From a checkpoint of a small mixture-of-experts model trained on Wikipedia: width 128, 275M tokens.
Below are experts of layer 3 (counted from 0) of a mixture-of-experts language model. Rows are named router (the router's row for the expert), gate (a neuron's input weights, with its number), up (a neuron's input weights, with its number), down (a neuron's output weights, with its number) and show model dimensions 0-127. Each number is 128 + 32 x the weight over its row's rms, rounded and kept within 0 to 255.
After each expert's rows: "gets" lists some tokens that make up at least twice as much of what it gets as of all text. This comes from a sample of Wikipedia text that the model never trained on. Tokens count by the router's weight.

# expert 130
router [108  84 171 117 151 137 144 114 152 171 163  62  87  95 144  72 200 181  98 135 134 168 159 111 134  90 119 160 134  92 103  90  89 167 142 192 133 166 128 111 104 147  72 107  79 186 158 163 162 118 122 123 136  47  97 156 162 101 163  76 118 146  99 125 136 101 148 143 109 111 152  85 129 164 148 144 148 119 120  83  93 165  89 147 120 177 139 110  96  97 123 175 117 157 176 113 131  95  69 148 123 184 180 134 102  90 190  94 143 112  96 102 128  99 156 143 149 129 158 139  70 130 111  81 142 147 162 125]
gate0 [ 81 129 172 109  94 142 131 120  97 121 182 167 148  99 120 175  89 111 130 170 175 143 124  81 151 146  95 156 116 107 111 151 139 168  74 118  20 132 129 153 133 187 158 124  88 123 110 132 191 110 145 142 146 110 209 195 134 138 115  87 129  93 122  93 125 169 130 154 169 207 100 154  91 112 166  89 173 146 113 114 134  83 114 186 131 116 138 127 101  94 117 156 120 154 156  95 164 117 164  87 165 117  96 100 127 156 172 107 157 116 117  67 122 158 109 110 150 142  71 109 170 137 136 131  82 153 166 171]
up0 [151  99 105 176 196  97 189 180 163 182 103 130 187 178 105 113 174 142 133 128 114 124 116 173 117 127 120  87 150 188 136 124 138 128 115 106 122 155 147  96 149 117 102 121 162 162 130  82 116 111 150 157 146 137 100 104  51 151 115 149 133 141  93 116 109 122 226 149 173 114 111  75 104 159 100 133 132 163 105 141  68 132 124 134 149 128 146 110 138 111  97 104  70 162  63 109 172 117 123 135  49 141  89 125  47 122 121 143 142  69 159 142 177 152 171  94 133 163 149 105 130  81 102 126 123 154  87 157]
down0 [161  82  75 184 113 119  71 129 138  81 120  77 122 115  85 160 165  97  85 116 110 136  34 188 108  94  93  84 117 151 132 141 166  87  98 134 132 115 131 144 171 111 121 144 120 101 133 131  59 162 123 116 144 181 176 139 104 117 126 157 149 175 118 182  74  93 179 140  69 142 128 141 184 122 107 139 159 110 117 116 116  90 122 175 109 170 206 118 144 103 152  70  89  83 134 113 143 142 109 115 107 148 165  87 150 121 151 150 113 119  95 107  86 143 121  73 112 178 167 117 168  59 137 129 129 141 138 124]
gets: " ", " 0", " —", " 1", "%", " 2"

# expert 210
router [120  96 140 139 145 171 142 148 140 104 138  66 169 105 173 165 117 160 106 109 142 107 168 109  91 136  88 107  83 210 167 181 112  98 128 159  92  94 118 135 106 154 148  94 153 144 125 140 137 110 121 164 115 154 185  70  63 120 102 134 164 137 145  94  88 119 118 107 132 147 177 127 105 151 141 153  70 123 135 106 117 128 185 173 133  86 151 154 179 150  73  70 123 177 146 178 163 144 144  75  93  74 122  91 158 135 123 117 138 183 144 127 118  72  85 118 140 129  96  93 181 139 135  95 105  79  69  65]
gate0 [144 118 121 189 141 191  77 117 146  62 163 150 148 140 179  79 108 133  74 210  94 123 145 147 161 115 186 140 106 171 116 132 166  86 172 177 130 127 155 142 155 117 108 154 125 146 118 147 168 103  96 118 156 138 146 109  92 100 129  94  87 133 135  84 145 170 117 125 184  87 173  85 148 130  88 126  89 142 172  75  87 176  80 171  66 123 145  86 134 114 126 153 117  51 126 146 147 122 169 113  89 153 126 122 118 113 144 106  99 115 108 163 168 144 120 151  94 153  77 131 125 115 132 149  90  39 123 136]
up0 [193 144 105 148 107 114  97 138 112  94 160 117 104 126 162  99 123 130  85 140 123 100 128 142 153 184 132 132  97 141 127  77 125  64 201 184 189 116 182 152 168 142 115 125 105 110 135  91 162 111 109 115 159 102 142 112  78 129  95 154  59 144 110 125 132 120 113 142 155 148 140 120 157 115  56 152  78 146 163 101 102 216 156 193  63  96  98  66  83 128 142 170 146  85 157 133 128 141 185  74  87 144 133 121 127 121 119 112  82 133 115 136 136 154 127 120 136 186  83 165 113 104 109 128  81  64 139 115]
down0 [126 139 142 125 156 144 152 161  99 188 117 150 186  92 200 104 120 157 175  98 163 124 195 103 174 146 104 122 149 111 151  71 102 141 136 147 174 122 120 120 140  81 128 142 249 188 154 135 144 182 112 151 121 136 164 176 143  95 144 157 101 128 142 124 194 143 165 155 152  96 113 154  82 115 116 186  98 121 144 143 134 156  91 110 163 166 154 143  63 143 120 162 162 135 106 123  95 133  76  62 195 120  95  75  84 146 112 127 108 140 144  97 157 115 141  87 127 119 107 121  95 133  97 136 117 121  99 160]
gets: " the", " a", " his", "'s", " an", " its"

# expert 39
router [159  87 150 126 142 154 169 152 111 144 144 102 162 185 120 110 162 144  67 118 130  97 151 139 123 128 138 186 150 122  96 156 116 140 134 136  50 132  86 147 154  69 140 127 117 114 105 131 106 143 106 117 132 131 209  56 144  79  71 101 164 166  62 158  53 144 137 101 164 163 164 106 174 163 106  86 121 189 107 114 166 131 138  98 152 140 138 123 188 138  56 101 118 180 113 143  99 110 129 140 167  90  99  90 135  77 102 124 129  90 163 106 149  67 101 115 131 106 122 139 136 155 107 197 117 112 142 171]
gate3 [ 82 111  83 106  92 137 139 130 148 167  96 147 145  96 100 129 107 104 108 128 205 152  91 148 136  58 132 147 210 117 155 125  85 232 141 100  92 160 132 135 141 109 123 186 140  96  99 161 107 169 174 118  80 125 125  71 158 138 163  84 107 128 129 164 107  94 107 128 163 120 165 173 175 153 114  86 112 133  60 153 143 144 216 195  99 127 129 138 176 117 159 143 140 177 149 115 110  97 120 154 117  55 144 133 133 125 120 121 108 134 121 104 120 130 176 124 181 148 120 104 123 165 135 112 142 175 101 106]
up3 [154 111 100 131 150  59  93 131 163 130 113  67 166 100 142  76 114 166 123 122 118  76 116  89 128 160 113 110  66 163 152  80 150  82 131 132 166 155 178 155 119 147 125 168 106  80 135  57 172 121 176 141 205 132 113 147 122 112 103 126 106 148  93  71  96 206 106  72 114 123 102  96  78 119 131 155 131 127  96  99  79 155  93  94  76 107 124 106 127 166 118 134  79  97 131 151 119 205  96  90 151 108 131 114  70  95 160 156 120 169 146 162 126 151 121 120  71 117 163 136 135 149 128 138 157  79 113 111]
down3 [159 187 120 127 121 186 158 147 190 106 181 131 130 130 117 112 135 132 117 107 114 144 144 143 105  93 122  99  98 155 136 101 197 117 138 177  92 124 159  85 143 148 160 137 140 137  93 135 112  67 174 184  97  20  56 151  98 161 140 137 115  96 129 183 153 165 133 106 105 144 124 151 128 112 155 173 123 137 149 108 118  88 178 122 136  97 109 138 137 125 148  76 103 120 149  83 127  66 139 142 135  97 173 164 179 143  78 131 185 170 216 100 125 131 135 195 141  88 155  96  96 129 146  91 114 133 125 102]
gets: "ing", "ed", " made", " gave", " received", " called"

# expert 88
router [117 127 127 108 132 140 100 107 131  81 111 105 151 109 111 141  78 177  79 143  88 172 139 164 131 143 106  84  71 140 115 176  70 152 104 157 174 129 171 178  64 102 155 106 149 122 177 114 140  62 136 128 155 168 151  58 121 135 119 100 153 170 138 136 127 103 114  88 133 135 139 158 100 135 148 149  93 129 109 118 112 133 201 151 124 163 139 175 122 129 135  71 162  78  50 163 115 134 130 157 133  82 109 101 146  92 145 116 132 163 164 129 163 114 114 105 193  68 157 128 182  73 186  80  70 105 113 103]
gate0 [107  91 126  98 142 192 149 130 133  65 144 125 151 149  79 143 113 121  94 148 176 218 134 147 138  87 107 167 134 103 101 119 105 167 122 175 105 190 139 127 185 171 122 148 102 211  86 164 144 103  86 135 186 148 114 113 133 128 153 124 102 154 156 133  61 156 149 151 153  87 113 129 120 128  95  95 129  76 138 131 136 138 116 112 114  70 161  78 192 129 105  74 155 169 174 136 111 209 105 170 145 150 110  90 111 149 118 172 132 155  94 151 120 118  91 129 156  78 114 148  88 101 121 132 124 164 188 141]
up0 [ 90 161  39 131 128 104 120 142 125 190  83 124 161  96 138 108 157 171 189 103 154  98 133 104 119 173 133  84 103 117 139 122 120  58 156  47 106  85  83  92 141  93 153 169 110  57 134 106  47 109 153 150 143 123 130 154 106 104  69 143 131 122  62 108 110 116  99 139 147 176 133 134 175 103 136  79 110 132 133 154 146 144 111 120 126 119 142 127  64 123 175 144 114 115 126 143 142 170 113 130 122  64 148 191 184 151 156 121 140 162 198 144 151 102 129 147 128 126 139 115 174 163 105 106 115  72 101 133]
down0 [ 87 123 133 136 106 138 111 118 107 126 105 179 100  96 108 121 120 130  97 123 121 104 179  73 144 164  80 133 120 139 152 134  78  67 102 142 135 164 157 151 125 145 110 201 143 116  79 121 146 154 134 129 191  10 132 161 136 169 121 121 212 175 153 124 118 129 157  81 109 141 114 187 104  53 139 140 111 112 134 169 155 135 160 113 135  94 153  79 112 147 141 199 164 116 140 105 122 112 175 122 144  80 172  57 122 142 139 109 156 116 168 157 122  77  94 130 106 160 147 118 161 126 130 141 114 109  88 195]
gets: ":", " in", " –", " of", " In", " -"

# expert 207
router [ 52 150 160  73 111 154  98 162  95 167 164 182 116 128 134 131 124 126 181 167 159 209 137 136 126 135 127 152 158  91  80  99 159 161 125 157 154 164 141 114 158 141 171 144 123  90  90 127  95 166  88 148 176 149  97 177  94 183 198 139 115 145 161 142 176 139 124 110 167  79  92  75 161 122 116  94 113  78  89  87  83  98 151 165 118 162 165 112 136 116  94  83 165 100 144 109 127 120  86 131 163 157 216 149 167 182 133 121 137 107  97 145 126 135 134 165 106 167 153 157 158 110 117 135 102  98 133 116]
gate2 [ 94  85 111  90  55  67 149 177  91 103 109 149  58 118 136 119 109 143  76 112 127  34 115 125 124 110  70 106  81 147 175 127 111 157 130 124  92 115 117  94 151 133 109 133 121 122 128  83 119 123 154 205  98  93 116  85 128 137 110 141 148 127 125 121 110 140 134 148 112 132 134  96 123 199  94 109 133 178 131 152 146 154 145 118  65 205 142 128 114  57 132 178  97 130 137  92 170  68 136 131 164 132 120 146 131 121 102 140 154 139 145 161 129 170 101 136 161  52 109 160  82 130 109 215 120 115 163 125]
up2 [116 135  38 105 129  99 162 179  86 146 135 153  42 154 185 117 115 111 146 129 135  66 136 123 140 104  60 182 101  98 123 129 166 108 106 108 105 137 159  79 152 134 113 156 133 117 162 137 126 137 161 157  37 161 142 133 119 175 106 137 121 173 114 100 151 173 154 180 118  97 123 109 129 156  87 113 154 153 123 166 129 163 142 133  79 186  86 161 108 128 118 130 116  97 161 106 139  96 126 132 167 167 175  83 138  80 105 116 131 105 159 152  96 169  55 158 149 114 157 189  68 124 106 175 122 147 141  94]
down2 [127 143  82 152 169 157 109 109  97 158 146 126 172 104  94 101 201 174 162  90 137 117 217 131 143 108 107 176 150 123 109 127 124  99 116 127 182 104 150 133  74 136 136 149 150  94 160 176 131 168 111  69 149 204 162 184 138 130 125 151 149 152 145 121 152 140  98 124 128 188 105 141 160 179 102 107 121 108 168 132 118 137 144 132  63 118 155 106 102  60  95 166  71  92 127 124 194  97  93 128  89 100 118 193 117 151 162 176  89 148 139 148 143 165  98 149  66 113 143  92 132 146 185 104 106 137 154 120]
gets: " K", " L", " C", " V", " R", " P"

# expert 115
router [164 173  63 141 149 161 133 164 107  93  63 193 153  92 153 123 175 119 157 139 116  77 128  99 146 142 130 128 122 149 118 185 164 116 126 144 100 112 131 128 158 182 148  96 137 151 103 110 163  94  89 206 109 160 144 123 162 135 121 176 150 150 189 116 150  98 130  72 194 107 155 107 144 124 110  62 163  98  89  94 109 121 137 128  72 103 157 169 136 160 114  48 147 174 176 172 139 122 113  72 116 136 166 159 195 118 155 128 114 179 126 130  91 129  90 143 125 147 113  59 129 135 154 134 158 105 101 112]
gate0 [174  62 168 172  78 127 132 160 118 182  51 113 150  76 103 125 112  84 115 111 107 181  60 174 133 165 137 111 137  57 146 185 115 142 109 112 156 138  86  95 111 116 110 154 106 128  98 104 133  82 170 133 135 126 159 185 160 133  98 193 186  90 130 128 128 145 132 101 111 137 150 112 189 151 124 140 163 123 135  69 101 124 133 149  94 129 133  54 146  99 190 130 129 122  87 154 153  93 166 134 172 182 127 138  80 133 130  86 134 134 109 149 171 157 174 126 130 153  88  67 171 118 145 115 124  93 133 123]
up0 [ 79 108 164 115 128 150  94 110 121  95 183 102 109 189  75 122 121 185 134 155  89 107 139 148 114  97 116 136 116 124 183 137  91 110  91 113 159  89 104 136 146 153  66 161 138 121 105 163 116 127 171 137 100  98  65 130 102 163 120  64  38 123 123 113 117 126  82 121  71 152 155 101  84 155 160 159 100 149 161 135 138 129 101 120 157  91 170 169  82  99 151 163 192 167 128 124 147 182 105 115  66  74  81 104 129 173 126 133 198 120 127 127 134 137  91 171 116 108 130 152  55 127 107  80 131 135 158 147]
down0 [129  95  94  87 101 106 120 106 130 131 173  86  84  99 153 129 100  89 134 184 131 164 118 113  98  99 133 145 109 144 109 106 110 152 112 154 154 122 136 124 117 142  96 175  89 118 126 124 176 114 139  97 128   0 105 126 123 129 102 103  65  91 117 128  74 112 157 161 177  96 121  97 151  89 147  99 145 133 138 175  92 132 112 111 164 152 109 139 138 139 144 156  76 131 133  90 128 153 102 150 122  98  88 144 119 150  79 146 131 134 110 145 173 128 132  69  69 122 165 172 144 155 141 129 114 127 146  89]
gets: " an", " a", " An", " A", "An", " en"

# expert 106
router [ 57 153  66 104 109 149 123 162 133 192 101 151 100 116 137  92 147 114 101 145 177 143 172 142 141  91 130 124 138  95 130 115 141 116 143 128 154  90 186 146 110 159 143 145 147 156  75 110 126 122 179 159 195 152 133 168 141 145 158 193  52  81 175 105 174 107 143  84 128 103 107 139 167 138 116 151 116  57 157 109  79 106 108 149  63 106 137 105 181 186 141  73 131 110  76 104  81 134  94 115 108 161 106 129 158 187 144 152 111 170  90 154 145 122 167 147  84 164  92 103 147 127 130 127 124 137 156 179]
gate2 [122 157 147 127 130 118 158  96 119  65  85 100  68 113 141  71 161 133 119 135 107 114 119 127 138  94 131 165 107  93  85 140 109 112 102  71 166 201 156 172 168 123 162  76 100 149 125 169 147  89 135 139  77 150 152 130 135 104 135 131 132 155 148  82 117 175 117  86  87 166 132 164  95 130  97 128 104 106 222 148 135 118 143 150  78 114 137  85 109 131 105 122 101  86 101 102 109 174 193 167  59 118 117  70 133  59 164 144 148 152 134 117  88 148 118 105 177 157  36 122 152 123  93 136  92 144 134 121]
up2 [169 119 136 129 127 134 159 153 163 131 176 114 176 109 106 148 117 182 134 119 180 241 137 115 156 135 209 137 142 178 164 123 146 140 160 179  94  74 123 123 150 107  85 164 131  88 119 111 116 177  84 119 131 137 159 161  94 119 134  94 154 162 111 197  82  85 148 156 179 112 133  76 131 135 152 187 155 136 137 155 142 152 139  84 161 164 133 137 116 107  82 126 116 174 165 136 134 107  96 133 200 137 133 158 117 190  99  86 148 113 143  92 162  85 133 129 101 135 184 164 137 138 195 116 114 133  97 103]
down2 [ 81  88  99 114 126  72 140 102 129 130 138  72 137 162 178 154 130 162 100 103 117 182 134 173 176 100 117 177  57 165 173 111 135 161  95 187 152 118 143 129  91  58 170 125 146 214 122 110  89 128 121 170 101  42 149 147 130 124 127 102 113 164 111 158 151 132 117 144 125 158  98 101 127 136 154 126 132 131  70 136 165 150 111 138  94  97 131 142 104 119 133 158  88 106 132  69 181  85 153 129 108 110 121 150  85 121 135 124 105 201 174 112 129  67 186 191 139 121 138 151 166 168 153 147 101  90 120 113]
gets: " T", " E", " G", " N", "S", "P"

# expert 110
router [149 101 103 151 119 152 117 145 147 102 120  67 168 101 191 159 105 167  71  76 171 120 116  73 101 127  95 132  96 170 158 167 118 101 117 123  81  88 121 143  70 149 136 100 153 148  63 134 122 111 101 153  90 131 153  69  94 160  78 121 172 149 147 117  66 113 123 102 141 171 193 142 130 118  90 133  78 180 116 142 126 164 167 142 135 106 137 149 165 155 150  64 115 175 139 154 155 121 128  87  60  84 186 132 175 106 160 104 134 141 153 156 129 130 117 125 177 154  93  79 112 174 121 115 110 126 120  55]
gate0 [ 86 134 145 121  87 107 121 120  95 147  96 158 135 165 177 135 143 117  89 145 101 121 134 162 156  90 105 156 125 133 161 131 164 110 131 149 165 156 184 109 152  80 148  76 104 202 132 158 159  97  42 145 165 159 138 150 135 122 108 162 120 123 160 172 206 129 109 110 101  75 117 186 206 106 128  55 122 151  69 109 145 157 118 110  94 137 143 136  70 179 127  72 124  72 123 172 188 101 133 172  95 152 154 109 141  97 128 108 122  96 168  99  88  97 143 154 130 131 141 112  90 147 147  94 180 156 155 130]
up0 [102 151  83 188 145 133 133  88 108 133 132 158 180  71 106 149  74 155 191 143 157  88 115 111 159 171 150 125 122 120 132 141  87 160 117 130 154  99 145 185 131 144 100 158 148  94 141 111 128 175 142 142  94 117 112 121  64  74 157  91 129 159 102 109 108 101  96 134 125 152 127  86  73  87  94 201 171 119 162  77 115  62 126 151 125  88 112 123 188 117 144 105  95 138  88 114  98 131 125  83 194 129  65 163  87 146 153 131 149 207 140 168 137 158 159 190 158 102 134 149 153 142 136 126 175  81 115 133]
down0 [117 131 139 129  63  62 134 118 121 131 186 169  90  98 126 184 112 128 170 131 138 172 101 124 131  99 151 178  90 121 128 141  70 115 104 131 122 117 111 155  75 132 126 142 144 128 164  78 155 145 108 103 161   0 146 104 122 145 127  93 114 101 102 118 139 139 152 107 119 170 122  63  88  93 116 133 137 108 146 117 115 116 133 130 125 102  98 120 158 126 153 197  99  96 106 184  94 166 141 116 157 135 110 109 146 137 117 157 144 115 129 177 113  78 208 142 100 150 131 153 188 148 105 145 152 137 147 120]
gets: " the", " a", "'s", " his", " and", " its"

# expert 220
router [144 113  95 143 155 144 129 144 147  82 108  93 148  70 179 162 129 146  96 124 175 115 125  45  93 131  69 113 109 165 107 173 126 130 127 116  93  98 118 156 135 151 170  97 143 148  92 160 166 114 150 169  90 120 166  88 100 122 105 144 145 129 160 132  62 116 113 121 135 151 187 124  63 177 156 111 136 171 165 177  99 136 157 166  92 110 159 131 177 139 150  70 151 182 137 154 152 134 130  78  70  72 180 149 191 155 124 107 116 154  99 119 137 123 109 119 162 124 104  51 154 154  80  78 120 138 100  76]
gate0 [164 149  64 115 189 154  64 156  95 175 152  90 131 150 151 122 105 106 127 119  84  33 178 104 140 160 115 100 140 156 138 146 168 168  98  49 145 162 135  99 109  84 169 131 170 138  53 124 131 153 120 133 114 150 105 110 102 185 174 149 129 104 145 142 102 114  95 118 152 141 122 161 162  81 122  88 156 151 170 185 112 122 107 108 165  70 156  90 116 148 125 119 153 103 143 120 136 104 113  80 126 122 110 135  96 164 171 100 104 178 109 132 101 148 106 153 140 157 136 102  92  60 133  63 181  90 139  96]
up0 [156 148 174 153 108 126 107  87 115 181 115 142  64 158 133 120  73  96 114 109 144 188 112 107 130 184 178 188 114 129 134 111  59  93 176 209  93 149 140 151 129 116 100 191 110 127 149 112  94  86 128  76 133  99 149 164 106 141 137  61 130 134  84 136 148 166 118 140 121 109 142 114 100 149 123 132 107 106 112 107 137 122 175 123 163 101 171  78  71 122 120 139 106 172  95 170  77 102 166 152 104  92  74 136  92 155 100 136 199  78 114 171 117 188 163 130  97  92 113 150  97 144  97 148 114 125 140 169]
down0 [115 126 103 151 199 110 107 183 154 130 129  70 172 128 140 145 182 152  93 130 121 136  96  94  84 160 150 115 144 113 180 113  85 141 134  36 118 171 181 117  96 148 206 194 100 124 114 153 151  90 145 107  93 125 170 155 101 146  91  55 145 142 131 155 132 121 109 143  87 139 114 146  85 127 138  59 115 167 136 152 120 117 176 172 160  83 153 135 137 116 131 152 120 167 173  88  88 101 127 140 131  97 188 100 150  92 183 142 139 155 117 119 119 113  63 133 157  82 122  85 157 108 112 103 118 141 161  70]
gets: " a", " the", " The", " an", " A", "The"

# expert 230
router [111 101 167 142 175 174 105 126 100  84 135 133  73 181 146 163 104 132  79 145  62 121 138 146 133 128 104 108  96 115 143 171  97  87 112 149 113 111 160 118  94 118 161 116 115  87 195 130 184 125  73 132  98 166 132 138 104  93 116  97 173 133 150  88 158  99 131 149 157 107 103 124 130 155 172 138  75 134 108 124 124 182 155  85 143 103 129 170 191 189  96 104 149 103  77 166 118 140 178 155 155 123  82 131 206 124 124 101 207 148 148 172 113  70  76 134 181  86 109 143 152  79 148 133 134 120 160 148]
gate2 [168 117 125 130 151 105  91 165  57 136  34 152 117 186 150 102 133 138 120 111 110  62 159 149 107 113 116 134 104 143  90 141 102 119 112 127 174  93  74 158 185 117 160  48 137 144 140 104 113 165 121 138 151 122 121 160  85 133  97 155 159 159 164 147 106 143 131 105 112  79  96 167 110 171 168 189  57 161 121 162 132 168 110 149 145 127 108 149 108 163 137 109 165 136 103  70 175 105 160 138 106 152 131 147 128  97 139  89 116 122 131 151  56 128 134  58 153 119 138 161 127 167  86 170  59 150  94 167]
up2 [130  91  80 208 142 148  89 194 111  67  62 123  93 178 115 102 127 141 100  91 114 142 160 115 131 127 139 194 129 143 109 116  97 141 133 128 208  55 114 141 110 143 117 123 177 138 123  71  83 145  96 141 115  88 103 180 114 148 114 130 145 144 119  91  77 119 141  70 108 117 139 135 128 125 154 152 108 190 160 172 147 117 111 128 171  58 108 151 141 109 135 135 115  94 122  88 123 147 178 134  92 151 134 180 100 172 146 122 158 165 139 119 118 170 181  85 124 127 140 129 147 211 128  99  99 137  87 188]
down2 [214 134 125 107 110 103 156  51  70 125 158 157 118  93 152  76 128 144 185 156 176 147 190  75 129 186 150  92 198 118 164 115  68 169 148 131 152 139  76  97 162 116 136 145 159 139 117 164 178 174 137 153 134 178  89 114 119 122 151  83 114 116 135 159 144 129 126 138 117 141 141 189 160 103  71  83 159 109 130  82 199  65  99 131 119 155  99 148 106  89 110 153 133 126 158 146 139 175 100 146 117 127 149 108 155 113 127  94 111 164  92 115 137 128 182 118 145 129 146 114 100 139 180 187 137 106 136 152]
gets: " in", " of", " on", " from", " North", " South"

# expert 218
router [149 100  99 169 133 176 145 141 151 109 139  94 161 129 202 137 160 160 127 104 150 113 178  68  84 160  83 133  84 176 144 182 144 100 110 148  85  83 122 105 130 137 176  81 131 127  82  89 153 110 121 162 110 147 163  73  98 111  93 110 144 123 154 130  77 141 101 109 178 170 154 162 108 120 146 144  89 200 129 104 122 155 155 156 164 122 161 126 176 164 130  69 109 210 181 117 152 129 110  86 111  89 172 114 163 143 133  86 174 126 147 145 108 116 112 128 159 108 118  88  99 154  75  99 146  81 116  60]
gate0 [132 147 146 141 103  96 178 152 102 137  79 150  84 100 118 134 113 123 115 122  83 123  93 114 160 133 143  71  78  92 143 104 167 128 116 145 108 140 130 229 125 155 111 129 115 135  88 132 134 124  95 127 146 154 116 133  23 172  89 101 117  78 104 185 204 140 126 119 122 128 161 129 155 177 128 128  98 138 104 177  93 170 109 118  85 110 164 140 129  82 163 104 167 107  98  81 225  95 127 140 136 164 110 136 135 148  81  84 167 109 140 159 106 206 160 159  99  87 137 115 123 148 121 143 105 183 114 105]
up0 [ 90 108 202  92  85  94  96 100 173 101 135 152 116 123 107 113 127  73 117  90 161 129 123 166 176 143  55 156 138 161 156 149 131 149 129 118 149 146 114  83 110 120 106 156 115 130 152  89 116 161 186 106 140 134 140 153 154 166 173 139 155 139  76 121  64 203 124 136  90 149  97 122 130  96 188 179 138  84 163 154 119  73 176  85 124  88 113 120 144 124 119 173  87 126  95 142 113 148 142 132 171 145  90 143 107 118 128 133  98  63 116 116 113  94 149 119 122 163  65 125 150  97 181 126 161 129 239 129]
down0 [112 166 104 155 158  81 156 126  58  78 162 125 165  74  86 176 117 100 122  60 142 118 158 127 128 117 153 137 167 145 111 133 110  69 165 121  90 103 105 138 139 110 133 130  81 143 169 125 137 165 158 175  79 151 137 117 129 113 102 137 115 129 128 118 165 143 155 154  77 117 125 141 132 117 176 146 153 159 103 132 108 165 175 121 127 193 113 135 167  74 102 175 143 140 158 140 156 149 168 100 126 140 156 148 131 115 134  42 149  26 128 164 105  78 153 170  93  59 124 157 119 128  95 145 111  64  67  91]
gets: " a", " the", " his", "'s", " their", " an"

# expert 188
router [110 137 154 101 124 138 142 218 117 159 150 171 128 110 125 161  82 159 130 119 101 205 138 194 110  80 134 130 140 135 129 118 141 136  98 177 176 127  97 142  77  88  87 156 113 108 130 148 122 151  97 177  90 150 106 169 111 157 113 170 118 180 109 101 141 116 102 149 141  93 133 101 156 124 142 196  88 118 135 188 146 143 126  81 131  71 121 168  74 148  91 155 114 116 111 198 135 133 171 165 173 183  89  98 166 152  81 123 104 104  96 117 115 115  63 171 137 106 111 147 127 128 181  94 196 163 101 131]
gate0 [104 104  65 174 104 100 158 142 147 172 120 130 122 163 110 134 117 118 158  92 145 163 162 152 200  96 124  87 132 157  71 106 141 139 154  88 120 136 145 163  50 140 131  99 196 113 132  90 151 129 103  40 165  90 151  83 125 135 135 129  94 136 105 120 109 106  77  80 124 134  98 123  50 170 160 108  78 189 162 106 145 109 106 123 145 189 103 109 121 153 150  94  94 120 158 121 110 124 116 118  98 106 125 109 114 154  90 165 174  76 175 173  95 111 142 151 130 144 192  95 160 106  55 159 126 130 144 148]
up0 [123 134 157 123 111 147 141  87 121 100 133 128  91 141 142 103 142 203  98 138  91  83 113 103  60 156 119  96 137 113 191 171 160  95 127 100  92  80 130  59 178 105 101 143 103  89  96 136 133  93 139 189 141 119 152 138 106  93  75 134 139 121 174 158 109 161 137 175 145 129 161 117 179  62 120 161 157 111 109 104 138 181 126 216 148 119 126  95 115  54 122 141 103 121 139 101  77 183 116  93 114 142 123 107 103 161 149 118  88 142 142  85 153 110 160 112  94 132  93 115 154  82 174  56  87 147 148  82]
down0 [181 131 191  94 132 102 169 156 165 155 125  99 126 113 114 118 150 103  96 177  83 149 103 113 158  88 178 157 138 131 107 127 128 127 156  94 130  97 136 152 181 122  97 121  90 159 100 134  98 166 157 143  42 127 139 114 146 108  48  83 150 111 134 141 132 148 128 152 147  69 172 143 164  81 117 117 121 136  85 131 174 114 145 137  78  99 185  78 142  70 122 158 176 201 111  83  60 153 115 152 109  97 135 142 160 124 126  89 143 121 146 106 138  73 201 128  89 167 142 129 162 104 173  91 109 121 135  76]
gets: ",", " United", "en", " Br", "ar", "an"

# expert 166
router [164 155 101 128 114 172  93 103 103  96  83  68  79 158 123 102  87 171  97 165  71 134 109 187 128 143 109  92  89 176 158 169  89 114 187 169 154 129 180 186  77 163 116 137 103  93 188 133 127  92 102 106 116 147 117  74 130  89 138  84 126 164 140 106 132 136 125 105 126 104 153 141 111 145 139 133 129 124 153 152  80 120 156 129 105 135  58 147 113 157 142 128 150 116  90 167 164 125 159 145 151 115  61 117 154 103 129 124 163 134 128 171 105 116 118 106 146  58 114 133 204  73 200  86 118 115 175 174]
gate0 [137 165  54 151 166 131 133 126  96 105 147 128 144 153 103 106  61 165 171 140 116 131 125 111  65 118  87  82 139 136 135 131 110 114 147 101 111 206 117 142 115  99 162 178 140 137 165 135  85 140 141 111 185  77  94 154  96 100 173 109  94 126 170 109 104 107 127 157  83  96 127 102 134 113  66 125 187 107  90  76 106 181  98 136 197 178 156 169 173 131 159 104 133 134 161  98 115  67 131 169 145 150 127 129 170 140 113 107 212 125  79 122 172 136 127 130 105 132 205 139 148  98 123  85 162 151 121 130]
up0 [103 140 173 142  55 143 125 121 146 220  99 156 112  94 165 130 167 104  56 106 133  81  96 147 143 159 152 137 133 126 141 134 167 179 164 145 180 122 173  60  96 190 139  68 157 101 125 108 185 144 133 125  91 162 184  59 157 115 116 131 137 135  52 146 118 124 142 131 149 121 138 132  95 117 144 170 152 139 144 170 167 142 123  75  69  84 113 107  80  73 133 119 129 120 117 140  93 167 105 119 162  85 164 121 106 108 161 142  84 122 183 118 118 154 100 129 119 111 102 132 142 126 162 183 104  90 123  87]
down0 [119 129 134 111 101 114 143 149 131 115 144 117 149 155 186 174 147 156 113 195 141 110 129  78 118 168 112 158 145  96 128 106 109 117 168 155 133 126 146 161 103 110 185 126 117 124  68 168  79 167  66 164 100  91 137 108 150 109 109 122  83 103  83 149 131 103 108  96 157 107  82 125  57 145 128  83 134 157 155 128  96 163  91  48 144 126 143  78 125 148 184 145 147  91  99  97  60 164 108 200 157  65 122 115  91 182 157 145 145 178 138 152 172 143 134  85 175 142  63 114 147 125 173 145 145 104 100 160]
gets: ":", " on", " in", "On", " –", " On"